config.yaml
hidden_size: 128
router_score: "sigmoid"
weight_decay: 0.13
final_lr_fraction: 0.02
max_seq_len: 256
train_tokens: 240900000
Below are experts of layer 2 (counted from 0) of a mixture-of-experts language model. Rows are named router (the router's row for the expert), gate (a neuron's input weights, with its number), up (a neuron's input weights, with its number), down (a neuron's output weights, with its number) and show model dimensions 0-127. Each number is 128 + 24 x the weight over its row's rms, rounded and kept within 0 to 255. Numbers have three digits each.
Before each expert's rows: a language model's description of what the expert responds to; "gets" lists some tokens that make up at least twice as much of what it gets as of all text. This comes from a sample of Wikipedia text that the model never trained on. Tokens count by the router's weight.

# expert 38
What it handles: Closing pieces ending a word before punctuation, such as s, es, ment, field, ology, ity; also closing braces in Area^{1}.
gets: "s", "|", "e", "es", "ing", "y"
router:161115183101131091137127143124136129118135164106129130128154152097120089107144179138124113155127094111103122120137062125134118174082177102164089147093132114111118121112131114130166149136136118176130118126098132136081117120144119154173127115089109127119134089133202137120134103174139127126140124124181128096139133138106119160116142133154125157117163135114149132151106120098122103150165
gate1:118135133100127116117167119132123120127160131113150118126127163078084104123164146162140174117155116112142147121127109105141114089142138085159061181116102124107103162150167169116137161163106161156136132146085105115105141078118119125128099174133128111172117123131164111112142120129102108120132126094112162101086108125133137134075127155083130145152164139133127104147102132121105119128117
up1:091137145162096168103117196122134147090133124114157121120152114154151123097162108121105110119095137118140098103080152179119123158124158141112134109156136146139185102120123077116133098140120105121129146143144198118127144113115108127142085154142095114197150175111097112104116120123107124157113125130121138116130119137140097154155148104149113125153120101160101150139149129141122136099098
down1:136129098164148141109072140195141113133121118113127109125094099180156126114143061113110136115145134158124078137134152100088115103099124125097153107159099137131140102096142104155169140093146121126096117120120145126132136157133152111110167133214098178145149114086103137152137126120148110092152116163123147120153145126116143109149138102125151110139109142140109140117142113120137144110112
gate2:146114106105158117110176127115121161131094117133096072125108147116109130115103144154098115128080061113121124125174129120109125116135101143103158114136122139123117100082125112156141135132124146077142139159102129083120127120133111168123123101114113098125119165107158145119151090161127116149169133097165171121146148166131098127184148092116134136079144105124098124157111106138101132080134
up2:102172132152103120168101133147140099149149150091152148134150096138142129118127138119147105146150191129122133149099110121146120122128120109163088185114130139152144127133170146123145097095149138165127142114123124155122122126143134095143111169149146145167102072123095124135108145113153163072123106136102094122089140089144144132049139175155106136148127124132139159092137138113130126152119
down2:134098130105149158142076116100138099111157128114115116133175164157121105118146180126091115120181118124140185097106148105118089138100104070115100088161123149163133152132116129100111147109118127132156110099114131136144114137122130096135134141108114117104108091115142111116100100101172148127105130090140073164113152106081158138110141136135092102110154140127117102122152106149137138143170
gate3:130084119098153139144146146118149126087106144141145186129150150121122151139141099145083103130079123134163181129130156132191128157123153116124159118128154154112117111114126103113125111167126136109107088094126139086154144146159127151109139099043133111133122161160141118120133087126140113129154156101111114107142121093100142114138178162134164144138136104124102129150110132112147126170144
up3:089138085138123109127161164103059138099132133152129155122113118119114141076121170136152161150104059128128100158114144127121140137136118124153117124114163157129139143137120109095103116116131121117129108140156122187128133121123082167158117117105149141111166155136148127156121139123146111149104099126097144164121147112175083138156093109152124072120114100132129111096168154127169104127146
down3:142147091101175136136107122095123176181129066122138117154135121135111149142150107116126127132104126121100088114125150103116083125127121183111090132152123165120161118154134110129134121132098167118126098131097151140142149126117108115175129096147104126160149135124097104054136163125074128168131157167112082111168128154101127151119166126126110132125107147098105149135112113123132139149139
gate4:133088150115088074135146103113097117103127166083081138106095125154174128117144103113135115143126116148149094126129120125096138124162132089118123124123167099154130130157136129114125133118145080156137128130137102146121164127095117172099101105092091150117112126114121134134130162163142147175152114128182132144101132146080104119151085133132152176151157123132073121153121135086136099124150
up4:140160090173160161158127133139174149147123098162150096160170122128100103133119153136128131078125123150097141135139124100139118128118114131154152159142096139114125128095148137149132119135115177094111142104091155122137094117154164122146188157143140125115165149137112087124122104090105117121119123108079144113150109113169124139091133154117108103090082116125172149101142134157121165163105
down4:161139110180161137167133120139136117116092142110116140167136120143141088146108118102154138147143155180131136110146129132158125140169108144117132134160118099163146149116122128123114126167136192164104153141114125146115104066154182121128138137125137142104165101129131161092149153138126119117066114069098147094086135137148137142143129153123117127112113095123118156165152116084124139141162
gate5:099131144150162116141145142134139164135132145101124130103149181137117133064173131120126133176085103109139150108098109095112134160116147091165134147134130131159118174119089131104095156143125175124124147149091144089087136101160158129141109069090096103146113145092177119120115118131122141152123081178129127126119151140145136141148129138123097146138138168085132138129112113120144123125145
up5:151122141128129109147129119140189118107124106134145126107092147067119099112112072145122108103100094137152161106127118091124124180149111096134150151134139126153124130088108161124129148102126167114135127136097137074104145115147166134134127084136110165102132149087172126112136125125121158109159136152159104110101179138121126160128102157092106122109117140078130142114136163116175124149166
down5:142128122065156110170155177077102161113109129116129121143085101106115130104048122179132104145188146138113116151117136143106125129154163143109113136117112089151132148162140121122138094097162184143094119145132122087124147100144113128116120117120110145119126098146117114168122134125125152141104082120135145129100131117125112116146115108105122119143159152147135152092167111101151086143127
gate6:176116136128151118126126130124087079081143127111120161098143112092152155143184120089126149170154158107142162128146178155139125135090169122126111099107157108135136118144102086135113099103092163165145107106108109124077122142115116158108109099121116117106125127150116127136135134126145155127080109122154126152166142127132128102083127158120136133146103122119115130085106117072125099077125
up6:179137127180123125109111147108099137090170107129107108076143120116150138152157108066146150176125131134155127145147135161121116119113160123136122075117194157132112142155085093133141150160127116121130090145110069146113143103138126118152149132121148135128107168133103142148124120131140116130109127119153089161132159098112076114142155125138103117116090124092126151113129105096116129077120
down6:144136147118086141116127153159124086107147129093115116175131099131091134095134094135127121144117133146151112123143133157088120106135112133089163096118148177129121141134099123116121178140101150161118134093150103124153136102118143179096125123190130134136136133116168088105146138143105132183144133125115124104114154162143112089133162121151094148186139107128181155108150128169147109099148
gate7:143090142144141065121107105102194099164161132135131113159123109152132126134192124163112160137145126104156132132116120109122087152129145155130087105099138138113130145129136128128162096119127128155151143112104142123141177136098142147118134123071087116150117101109137183119137136133130106126113106142166124102141105100132127109140169102091130169131174111073138101141105153124112167118144
up7:111159116112125169132115141151065174113084135111083151111141140114103135105071137098149120120123143134109124117139114151138157119115115105103164123136101138167148104139134138123098160124131107105117128153160126138122079130187080114168144132149126130095120154134119088159117137119125148136140127124106110139120151179140156142121122152137118080102068128186114153110155102127137083153123
down7:131154135137137157149121154158104113105140155103137103119117098115102133130116112141116103114094088136103141083167084177126199090115127127122144128152129173138127111123150126132129130117136099171146110119152095104116117163154143114101135127170152095159118127151076175125108099142149133142146155114123182129109112115128155149139144117185089102164118138153125169114149083127121105155122
gate8:174117163136117121146127179129109117129154121117132117132148121097160143093116167134150072161122128114085169131124132139145164128092155171148115129125193130116152119147124120089162135142156130145126140132098153127124105145144136150142108123072131140123108126128182140143109113157122127121146162159153090169161129091161125178143149107126166110131168122134155087145079126126105117099134
up8:181118150122094133128097191122111115127157103149131084130141112121170161124129166117154101170119119125112133125119139156157138118097147180140134115131181137139147122131157114079158143149138097135132145131087149141143116178146143149159121129075138137109126131126136133131105117153105103138123176153145111190147120105176115150166127109128146101123147116145115084141070133135106131100136
down8:141086148180125099123125134156153124125165155149143110166149126130126143096141175112133125106125096108164137095082125143144160150125115111135099154089109139108122140144103140080182120088130144129149126158113155172142166105132137085123094167129141137119091103118135103109155169110118126138117113117177099117121103099119153111188138147109138159123150119165136094156090138141119113153120
gate9:177099127120108099118152121132096167134130120102151104120087110144176145098110149075103109101179114165140113145158109132129133126121158116144122157133108103156126138121139138140097169138102116139130120075166165075122105148119124130157118157143139142132143153136165121151136109164114143134110120086123173117124138162170126123100141156122153170096154099144131113162175176141139148152124
up9:149075087124142125131111145156145156157131157152147111108153119162140126132138148123139101111154111117150134116153101144117125115101122137125098147122139074138117108109078098148078111081123125150140122131113127216138143144139145135145094074129178079107103122142113128150101113159100140096162114138161118157132086132112116156175121127115083139084139152123097131149138113123116129121128
down9:163158093147105091113047109128111101105103116115114152132122143142151138086137131191136127157123135123087120160128123127145144135131124144108121140130107117114142167146126144163148111158098134152106091127145111157102130166150164148085128102121099123100130144141134125090125122144115141160124129123114143134136117100089106153139152114141135176135125060133140127155168108180143161117185
gate10:135145144115113125172118153154144099127125144106099161125123128155124150124124129139104176134113098126093143131073138137120163132144148117163102141149136134116118087128140144147086096071181095148157148145124128119086100125115147125126106127106134078136105153129084120102153151136133158119181134141165141153118127107142149118147152095182131132168116177149108120110100082111106115143079
up10:148124163138135131149127134159152095125100169096128152105144124190104149141118119144088159125102115131125122128101133134158159121114173080172111154134130136112089093123132175138117100115172098132131157124143135141092080117110163137102106108111135108173101157130073108094150134136112141112176137137150151140129123105148136112128165089169119148130101134126129106108114112107098130154073
down10:145096145122103138125136122124096191135114124107074166086128121148137078138116122098099114124122098127138126126123134123141124128127124123191106114151168153129129141117115166161129135133140109118114129119095110110132138113146139145100123122119117082107140124094177141123107208128139131136141153125200102084077119119114102112105141168132121136133124142083122112151059109121146138151119
gate11:133124095115110119132153101138082157087098106116147113138148147116153110110147118148112104142130135122129126131069085145135126207128148135136140087128167155130115148133145108155120143137132103146105161179158183095148130111133116148162175086112134165136158139141130117137114088145164087147118143174093123128110147140102156131106110143163128103127152110155118140177162158126137118118115
up11:138099127140155138136094165134167113181143123103113135137138150119142110137131151160102124130108149161142087127139155099144085099117153136144169126100157141131172120117143140121097092156153143137154124100139120153124090166138097146121127164114095140125147183132078145126092119139126147113174089111143141134111072099154147126136132123099140164162108155117117135128118063135091175121121
down11:102164110112118117136119136126122101156106142156136107126106129157134159154146135164117150112122171154130168143147144119133157111166081127128144079148062147114124155108150101135137090159133138140125113194128085131140122168120181119114121175128151117134148126143090142130123109120131122117125136158157161052121163129145138106124080138122151129120111131158098154139129088124181134112111

# expert 61
What it handles: Short pieces inside or beginning words after a capital, such as Go in Goethe, ock in Stockholm, it in Manitoba, h in hemoglobin.
gets: "in", "h", "el", "o", "it", "ot"
router:119137109146141125148164149119149153113117139136113154133132160091110137104155127109109158129172157147152142133119112085159131150161153115194134083096165085149118133107141121143188122145138168123107101128135110119106110069127095097093125119087100120096099145151160142122139125145107104112129136095160132096123113133122126196088135129108136148112184154130163108139112127135113114148123
gate1:121137128078087149141133121084134130110131130149098119121101091138183124113145071140151143143143142131119153142106086128125163156122101162159110093102171110114111152119119179121120109144131148102113123136059115124140155119092121116131167150111134095063135125159190138149106128128143107138119111153107134115114143101099144086163123147124134129090138138159144156100121149094110142112132
up1:143123109168141092109089120171109148134142115111165149144130151090064124118114169108093120098094132118143102124152177131130098104148124083096154172123092150132169126146148096103136136129127124129153147103191137160112135137173111141147104131155113152188115130114099145128145126125128144131138169114137144112161103151156149171106124128140134105148108099106122113151088109147160124143117
down1:125131149130131117170111123142110124081175125137151092137119108143129132169133153122177095130118115163104147113203141136140125141134078095148156138156134146137136119134142133123120132109146094133153160152153148132119125182175117120145164123098162157157105174099060120136094115153171150118138143141092131091127124143132102148131117101084149124153131111160124105086127149128135135137159
gate2:110143153160136125141176125143144109102106139108125109146161142097145091133139125141129127124120126117142147132157169140114124081092119111123153146084119145120104154099142169141148118130133140161169147142126083137120134081144130173124101137167126137158115151143128099097058106139179098151125133122134099096139168153163133133144113125128158125137106126113166090116153122115146129145039
up2:151101136095109120124143076127100164149108155157098149136102146163121170144135124122118112118141106136128143121129110145107152145147111127135164119147138149159135110143174154132149183138171101147095133146119127059090139181096092153152140120139136110100100086122130120155199121120090129139187111136089135110092142147107123120150130119142126118121122117111086137109157141147144115162142
down2:153119130092131151117119116096135120148115102115089106121115103141125180138087166159157145125120114135123129118120130114161109157129094171177114123137157090135106102099152137122111109120112152127112123134141168096088169173058123096107128097117111086142138116129140162119149143174120099100128156131118113132137105131119161127124121092113141135157189108180090153115119131135142180125134
gate3:139116112122118152118125123129164176078126144126116176132115113148131116120113110180161151135130105136081109117154118141132132155150188139147172138139146164116121106115091162055110115151119122100121134133161062087122167104118106086150116109129122138136133155161114110154136170096129125126103105119129124113151114097094103184142117118121183098115157111112141126126140140114129115130140
up3:089142141143098095125119091131087133130125099148128103089148140123115121131171120093124124157120118035177124151118160115145142077109088119078081134118096155115131147113158120117131138110143113139152137156106175125150137153137156131156118133137137116146132134102127135094104116128130122141148175137126117163124169141134170113142143140127071130141074123157149154129110149131162120093119
down3:101096115110169131138160129131123117165128118104138089116146136154160138148128130114103143139106100144134145148141151131131155106117113118119114157149107132178118205142132103144131139116124139111154135111122136130108085133142129134133139136108117104124159072114138131080097114125152135146170121025156114145126139166131154123128140127183111144147082117179113111105125183112132142112150
gate4:170121124115185137105139151127154097102122096126141106145116159126141142138143123123171075115110106057138117127135088118152147145125160071168104155148117137131081105136118110117095159117137122140110169115126124149131138123095130132170162128103181139166138149143154130111109103161084130123166125138126113142167117097147151156108139128149137189107114114131161115131104145092144116110134
up4:148133122163083143104104096127119119134096123138118100137128170135135113128118128144139132099124084090113101069125108115104154100121132116115135152140148123165123042138158106091122135154115129112106158124103167127128147133142056134139169101118111110132138082101125096117106177102134114152167142137125096168104153118115154141130122177136116096141105098105146136142103128138161138117158
down4:138122123106132139106111143119127121149147148186140150128168115147156122123132130123149069148135130105142138165120150122092143121142150137115157092178123122113136141156113130150136196118141083127122174109133153152078138133082176137162152137116164126165114143171101133112203173092126159112120131111121109095152103124124145090140110130143120156129119091129132141114137090137156116105134
gate5:113107126113103124111100141131111125126109172116141157122086143185121140126143097107115135100126116129125156167126108155139133141115118146098158102077136126138066139101105094129176116151082086115106144134144143162163134140145139134179133158125136114089127126093142095161123087120120165086099118153076153123139130136093119142148153130128114128117083112118108153097154132112128088110179
up5:114114083107081136083143137099154134112144118112113106128135130154138133165109107110115127119125086178119116101129119156146138115166116131126090086128154069114115107180152106136151107142120120147119122123087126121134161104054124092081121108112124094092155147139124110156117126158109123151131141136142086157109123111130146113122108146127125133134116125155125082082171156077115111155162
down5:134140153096172060143090123116118091107135130114149068137102132159125137112161144155163147141126193106120128158093127103125098128140135148154134148132094089157119123127137131106140141153153089142146139147145110120119131125172094129142113185121158108136126113124112126160119150146127149115105089139117117169149153113159135124111139141151151126093104133096148143109143167175109085116074
gate6:077110148110113135117120107108151164164136160161131135129128107114128127161148141153143130139190099122125140147124095103141137098130135083129169109128103107120113157108184135170133110109101119150125147129071121115143107075112138091110103114075120164124079137136086127098144132128107106108102138103139102118133133149122147166137150113134123155139164136159119111118143107115082101185091
up6:099127143119125111119112104111148152172124154152128151134120115137090144154123138149129083137180131121124150138132101120144136101120146093121137085118114099108083149105193129139154108086097111147132136138095102120144118094114144094123088105075123190128096146134081121110158127122129118130134150115130099120127155157114145145112152085139090141114168129179105139116134124110076088156099
down6:100129099107163071119161159138122151164138101175133151144128111136124142149189116144135125167176126127121123128129145106126130103155158157151178141118099147092082118142134143139124108131107109140181155124138148163126152098135090088140089127112136155066116136135180129138173118103142118120149147097179131127148144123124117132109110129109143129141194145110112105118120107142137127118108
gate7:157170124141115135109167148091145171138124088173154133132074109134165141147150123138142104084154160139162137113117163089184125068140108113125169119143157141146137138119135156143141111131138120130119157111142139148146160144094102137152138132124158112123119086151114110135130077168159090103132114116108150133132143150149096113122138057118124129141150131158129111101165162107140132116106
up7:093110121142113155140139127155124152118106101122111168118135111129110150065088086119125157105117139129113152136126106179089128107072130147108145110143080107123100120133147098098129101130086109131135115141102142140159117124156151162130151100157093154163154135109106111130099143098109134161099135142091088081126118146133146111138085121127121077118114117145147151161099083131085112096118
down7:137098138105109115125098114138123130114131135096115110080149115167146130124075125132160160120129154144110173107143078175099134098114132125162169128128059138128108120152151107130142104107130109137132150168073116056105129103138131158136174124140126143154110134123142155111132126173120130180110115147130126118108132136095114128134098144125134075113122127100080148149151108144085111146130
gate8:107133133089111124115137190097115108120127142132152141093142100096078140105135103151154163141149125128112141126112098126154151162126131103116117141132157151116146107085169141096156126136127096128106117148125141137186160135134135135089133108110133149083086134104156154106158133174081115119154141085079153123135126085084149144124118153134114114150133169101149121114140180104100129129099
up8:119116093083106133124131167119099118124092135167146145114149103135121152125140133156165149147174113127113167136115125103158182148121146118110110139130138108137120133099166128092172130163145062138130126164132137120164146113119127145091136134102143153101110158132125139114151145159091106124141093095066127164130136086089152141135107189146105112151117161090140115121147134114105111114093
down8:111137138123166109127150157124090080156122121088122153143125085121111130100147123160106144141119083131131159137101095137133177137128073141108139152116132141154110102091141106142170149169130134139109098137148107114129130098117095102119141094147144108106135098114181116138121158143129096145146172129129092091118156108147094156124086127097099146157117160144176134176126122127071131117124
gate9:136135146116145137142141102157144176110186121143138119121148118102105117098139107139121163141128168122134122116118118129157116141122124130162093113151139110112145133140179072141116099143123135121157134144107087112109126103156160115121107119128065093133109138145116139072137126104137144092126157119165127108123131125140104168086120128103102141154181154142114124158059130117075160182114
up9:106135060111143108140128132089129117128110163121126138173105126155124166125138131125099099167142126150163161146137090107154136170152106105133156131090118130145103136138126165136142120126117149118108113115118125131130125123093100075161161107115115151072111117110127139155113061139138162109127106098134137108087162111116135123115140149145142113130122105183079121142168177121110080155140
down9:128133147136160164112113102082146101149109155120108112095144154156125139135090105105102126122152168135132153132181108132104124144111115152158110165128127175176143116152137107112139168128129095202113123127086091141124112137130140141147112093152147136115096100153075111137120105123149159154143106128158104133129105139103107169103158126127123144126134135148111113144180116113118129176187
gate10:103157184106093143148095160140172142138109118128183145116129117126147117154145153139108128156163171128146104132117145120133153126141106124105137110115101102117131140196136106156167111125103148144158138132138106136134160129149164161094094124183113111133168112120124130121162128095070100116087136167150159122111097185131153118154145127140178160160122127141122146112132125132152131125132
up10:146117110143126114092095127085093128128113146095107075109107093147136129090090142095115098107176119141104081127122138141126120105112138124136135128142173166149128132129098092137140127131134141080123148151152149152154131178098102106162168144131160179095146080113134133121126111135129140120132122157077127139134084179118128123129111170116096089123106119141129130125134179102099121139157
down10:154150148120103129152095142070102136113104086114147121113151146124114135116147114137116109145103138144124131132125185114150141126135130089144157144150086131162108146165151128170142131110126146082080114153168119084160115105102125131121116137112142133124120105122099157164153067157128130128169198154150138127126091187101113103132132117146135131134133140169127149149144182128118099131134
gate11:135117066141108108141138147121126142086109118097091137141117160086135141116139135100134165146155143134129148077147094107152135154153169168126162122103142137138115125136117115088201144131125167088134118128137111134124129142132137122096166103117117130096121104097137103150117119152106121151070171128145130131132113118102153179111184134126151105116160162182127087133145117114114132113160
up11:140123080126131093145149163123130135103117116113096135134112150078150137110135144094141163144160159141140147080141091125164141139164137149115173121099148145128121129158096105097201121151137154085143117123162109138131135141136136137110158093116115125094128116103139102155106133146115114139077159115141120123150140118109144166123179129120158092113153169201132107140142118109113133106167
down11:127125087086119123100151130161144137119126137106143117118124156078094145139159139115136138141180122167123109094107119108105103113124190159162129120136143119129094096097115152125139143121099158104137113121172136122089120127147080126102141148114125106135120120108160142143133155121114083138125138170124147159099131157129145162075149158087128108099122142173120117146152091146098176090172

# expert 41
What it handles: Stems opening longer Latinate words that a suffix will finish, such as comp, rec, loc, particip, represent, often followed by -ation or -ed.
gets: "was ", "ic", "ac", "were ", "pl", "par"
router:134170120110140113135107143103128139069148113089133100118110141073125099068127154150114139147114123165123167156117134175147109106154148135125101086112100128124130102123140090136102134118120150117154073153114111107127114096157122150125148120111110128106137119165162148081126151182117138135130085092125130098143127167137119122129112137101116113111179117115163153186144098148136158145150
gate0:158137141131143111082119127130129129109177102120129140179128086110169115122134129123160140116127179130114161174152124139102149113103142115118115133154128150165111148098112090149120084140187147141174091122128150098046151110125116105136132135139096148084136119127128181155106108153135155109130092134161121129123148152099162150142124139101131121125114115159102157166140117154142119131148
up0:095114108104109152186134146135130113131074163132161114089113146137097117131150140146107119136124061148146109100110150113162111127138165154133172141112141097097146110146165142108130166087103095138083157128130134130174113139125168145107115135113147117174137137091120064106156145099098121134118139127096108136146126118147103127115132119155132148151160134088141096094122133101116114123082
down0:123148132144110115163154080112135185136122124134159138110151136176161091104116143108107113153115066110175130112174123098176108127154147124137135197104175118150125096142112140110169139140097108112111173131097115176129147130098156109151136125130127146103107131124146113123121137129104133143139152139092141133136101137129159119134121123162135133176144171109147115138130105086125078149133
gate1:128154100148181091105137133114117097147134109106162093121132093112164129098165163085135098120138090153119134117138125100092086157114095141127100180127128149131111150140092127130133128129107146158106092114135077111090157118131149142106112144085133144139095111125130154128070093165116136158155078162143122134120122141112116110137145165126075113137102114099090124153116109134135114100123
up1:139143106123116125121144147131141144153104146163157115079102136146135123173144120140127129100114122115166159135141143163132125106152113133145136111123081132113143100130191094118132108140157134123090141167124126168192084166117066089167111085146116149135116143134140091133128096166095119093141126084113143095124104110114106130112093132139168104135130110165141113102098138082127132110120
down1:074151137121142143115119112134177148114132138133106141121087166119103136113154138095108129119085117142104140168113114143141156133148122131136117139134148101124135086052152101099122159121090147078159120084115134098123121167128113116121132119110157135110129148113141138064186161128161139131137144099126149138134100098140119154139123152127101130138133151121102147177178154133068144115143
gate2:153133099109135124126130141083135140104155100127116138103122127115168094057135148105098126126135128105156146098118118163105118081132126148167152106099133187144198110120134162119109141154136131165110095123121123158149092129157120157152088123138112095146122135157134143141128152134075099155113131165139131112126119137122101142133096104139161098068153146153162125168104125120139139155117
up2:118129161164119084115165146153150149126127129109136126132161090098123149110108129135084181149172130141134163144117141116150168135141110128169121089143144157091133153120144141145132167113138152146160127121137181100135107106172139094126124170157145091107100122118176144090143135144098135137101073118117137105127121053143143157106141140121146135134160143118133100150120139114091153136109
down2:137085131107124109125090141130133138150117139131102150099153123114135146158195099160104158159138108120150165106131151154165130134145123162109145115109107130137137129105140109084162107105166074147165144107139105138082085144136130138129118113157160112120102143122103156122195096131129112114111134110146111142134138111103153097137104124120136093164108085156114119147119137110121098078068
gate3:121109101103150130149109182120155121103127139151136157119151148086102103154172158140084120146110123134086149181126138151131128123127144167130177119125114135102157141130178123129145143145140128163153128088111070123140107135106136145125090168111154150101092134111070131127144127138116106139125161119113129118140133141131140160102087152160114150144167129090116155108120072091132113126081
up3:085135139084139094123132208108188108104107102135086117149140133105103112121153147128091126109136138148113132177146078159127117135117134139139206108137146129124123144144149120125127136165128120162122120074131105106137089181122107141105122120112141170101109154100144137103096133138159129137147143126128127134140130153145149142151084140125112141135154120083122132105132095128134093119082
down3:116068155129128139129139109139164116157121136157110133101137138129101092178125107149089133081107130119113175141129086135141106186112168132166147158115121105140157146135132173112131192131160146132149153126140130162133118129100118099129102163122151121113109145128107175151142132094131119109147146136151155078117138146168119141102123084155159104107101140152101131103138111085105104108120
gate4:107111094118154110100132129124146129174143116124131116120145166098139117058159151132177109128125146150073131149134132092131119126100149123161114175143148153140135121115101107136152163073169149175158144150120152075097087123112118142116143121126139147111115149142153135146138126137138176121157083133144093177122164122139143147103109132090089136103154151113152124157116098103119123141139
up4:136151144104125155136122116127113132105106135131126141118118095171101148197112094137113144136121119119201135107119118180143138130171115144079135091102121107118129146139153155147096090186081108081112114110151103172151159130126146114137119146104129111138149130140114106119114134116123096115109164101108165085135096122120128095144157127144172116155094105157111121108151174154127130124119
down4:139146123140099130155063144225155148107114138104148108097150153111124112144121147106134112144147101149143140113133146149161134068159135146085131092140101093129143127119149128105073157128113110090179116127127124091151131120152112138123124137080109108113127146134112123073138124133112127181107132098132091128150141124155158109147128152157122115112137140104130125117126162096137168139139
gate5:098157088112138102104118109120133140104146126123103138161109121131139115097158060126166106126100111079122145126132072113106067083075162122127133104099155130149121109123113146119156125159101125142118148119099167121072125115153123126124130111127103141154161145155149149117117126134158136129107101139116143125121123126104118140119090146100122104162110130107178108194132151172120128140084
up5:159140183135134136149147125135143117119151108139146137098138144101113155171073152156088136124132148106143094096108185107143161142176124166154099078136159124142091150144129127115144149118129126142117150137165076152149156150126165102141120121140174069128115132117166117164163129126104108101135122143117100138117126128161123142134144138133140144084148117150073100114113110128114121149170
down5:142130111123161095138124096093160152154119156121114108126154123115136152090136139130098130110180090126094115096141135101150154125136091144148147152139099113171083165145171156098128151148122156169150107116138094114141131111125135122122123166129118098083130149130108108128174071076119136093132107107142112124143121130106106155120137116141107164072152127083091098147152124109163126105132
gate6:108153132108137093122116124103116124124082118126100112118122149137122137108061098160097154129093165134133117085102135138118183163133160154127130120103102120164143143131137096169112098115098122118134150175164097082131088117102138108152129118155153130135153111117160123070122098193121150124106156112110114104128162148171130075157157144139110154114123103129134121135139113138152151124130
up6:151083140116122158127137154138116150137175156154116131123102111141133147124188131105146111100151097127104128158172129119124086115107106103159139107196148148105121096121095147117131158130156119138125105100126160159130142151128143144118126120132115095145097143143126162181144165084155107148133084137156152140108076091113107153115103083122141076104134142124099125114125152108120085146119
down6:115102157114125139146142115131122161095163116148158096172097088159133128127123137161163127140126129129146130105140132079131128140109135102160119073172126111132110090124132093132143134152115088133140110113079159132186121172057160112136139143106098136163090145126079149157097124122152099105158124137128137165187099114114140139122123109107160099115127144141133117133128140118157136143098
gate7:131109073113119131107117169120120128099163114073072111145107145138151094128135143116160120072138109120158140130147098099143094143112145165110157108114125170138113125133128088111120119157107095119122131137165097113129133166116088156147124130118103165088120129157141185133090163150116117133114113085144141113098142134094104112129151126160145116112122102114114122187130076137140147152107
up7:121147178135151111154138099128125132157104137198175121132131131131132170145139106148114149183122148133085127134108166154120176123140114090132119142131134091129134137144121152121151123112141148136138118117091153162120130107146188085122164119156148092142143109104092084130178091101168134131153144139106096155165113133163144146127096125102121136146114147140130135081136176111126130108147
down7:148102108110125127137155092116093125138141144093182165096161085155124131103173103167158116132105113153114164138141153153147125159159106090111115140165144117131118095133134123120131113090079158150142087142106128110102136116115164133072122124122159118101139123094123097143140090129132172081132096130102116132144113163122101138134110108127103170153124147120069098129120114119102133116164
gate8:120149088115102110151119101102101123126111171144126097153121091135143133140140093163140079122131152149136153149119096131083135115170107122101155098097112096144157123182137129118146137123119144095111166162104100129135124168115149106176113117117116167089166116126164121164144117139157154132134135069159107120144145159137147143137121132121144109139182103148149172157104111169108119149124
up8:112159094100112142157111093112104126126140180133079102133110084136132123153151081167119091122127165136122130140121125120122109108197136125110157125131147076097151119159178135092151109102115120134125158150122088153179138157093127092143149119126119160098183128118158102099136159127129142129115139091137129109140148132121139133118118159157155098145166114121115153152095138151101157143126
down8:144103165126130150099159095183096130140094081126142106086083073124127139131140108148122110126085131126134088106120158122149122105133123130132146134138166168169107094141096131112157125180118119149119121132146177147144154177126154117116114136146146095126137150111124110137147178131138136128147154141095098123125118115145117113111177130156088124170126122098115126098148148056132144132120
gate9:152121154151093084119120133152132168136138093139114145127116126120162126067123128130100118115153168076115166086122139116086112113103153116143109120120152140157095129119134136150131132099164149180152168139083122096084119136149121110158110124139116100182134093097116078119110146130155146118134145140103135147114142117115147144150137120094086140104156150132141137149149081193132136139134
up9:125110045133161123119135123110151138167133144115094132129139141098143172114123178141126166142153148111127161153150154109093114131117091114101145127152103123103096117127131113101146161160135145120127147112096115156120164171175139163126127137110121112159116074149137161101126129120134107177124155131118111163111139141121102169081119145129137110067136139177115151121124100124115155096144
down9:124145133104124155115182119166129111174112095170153104120110156144104134112117155110129148102178157129145162144137165097111111078093074128142129057144128122127142168167126075145158100087144157136146124132073116112122114155138121127138135120134145101166089153106171156111102128139135131100142130123135120105109127148121137096129119095135111156133106143148107099164151135106127109134130
gate10:120117087091111152114115114108119149089102131157142117121127144108104130185163145111142148130080121110107149121149147137056132151106124149107137114133096133133163075154108103109160120095154134121107074133148126127117185155144140155104092093163131135160121148120118124114116110069127132140096113127115098117149115164061096125111111121100120166153131133102126113132104122108137099143118
up10:138110168061112098103126133117142141153139105150120130108102180127129127111093131164104138131133117166165145150119107108142101144116149116096086157129128151110126116095140141164114124129125148146155125151124128092124086119150176129138139154124136150114136104098124153102124167120104108089176148152119189139125156118159209117115166139162107122099133139142173108138161123115120140149103
down10:132104130087114111160124135121081081126133113109123145103145139151104113132117115104061146131085138092147094122113147108140120178116151113130133138118109166086125085108124135144126160138134153164162106136134122140108092134133102117192119128102129098106135125165192156103127126097091140123135168163103140121149111122123076144089104088175131148152126111134138118111095130121134109102123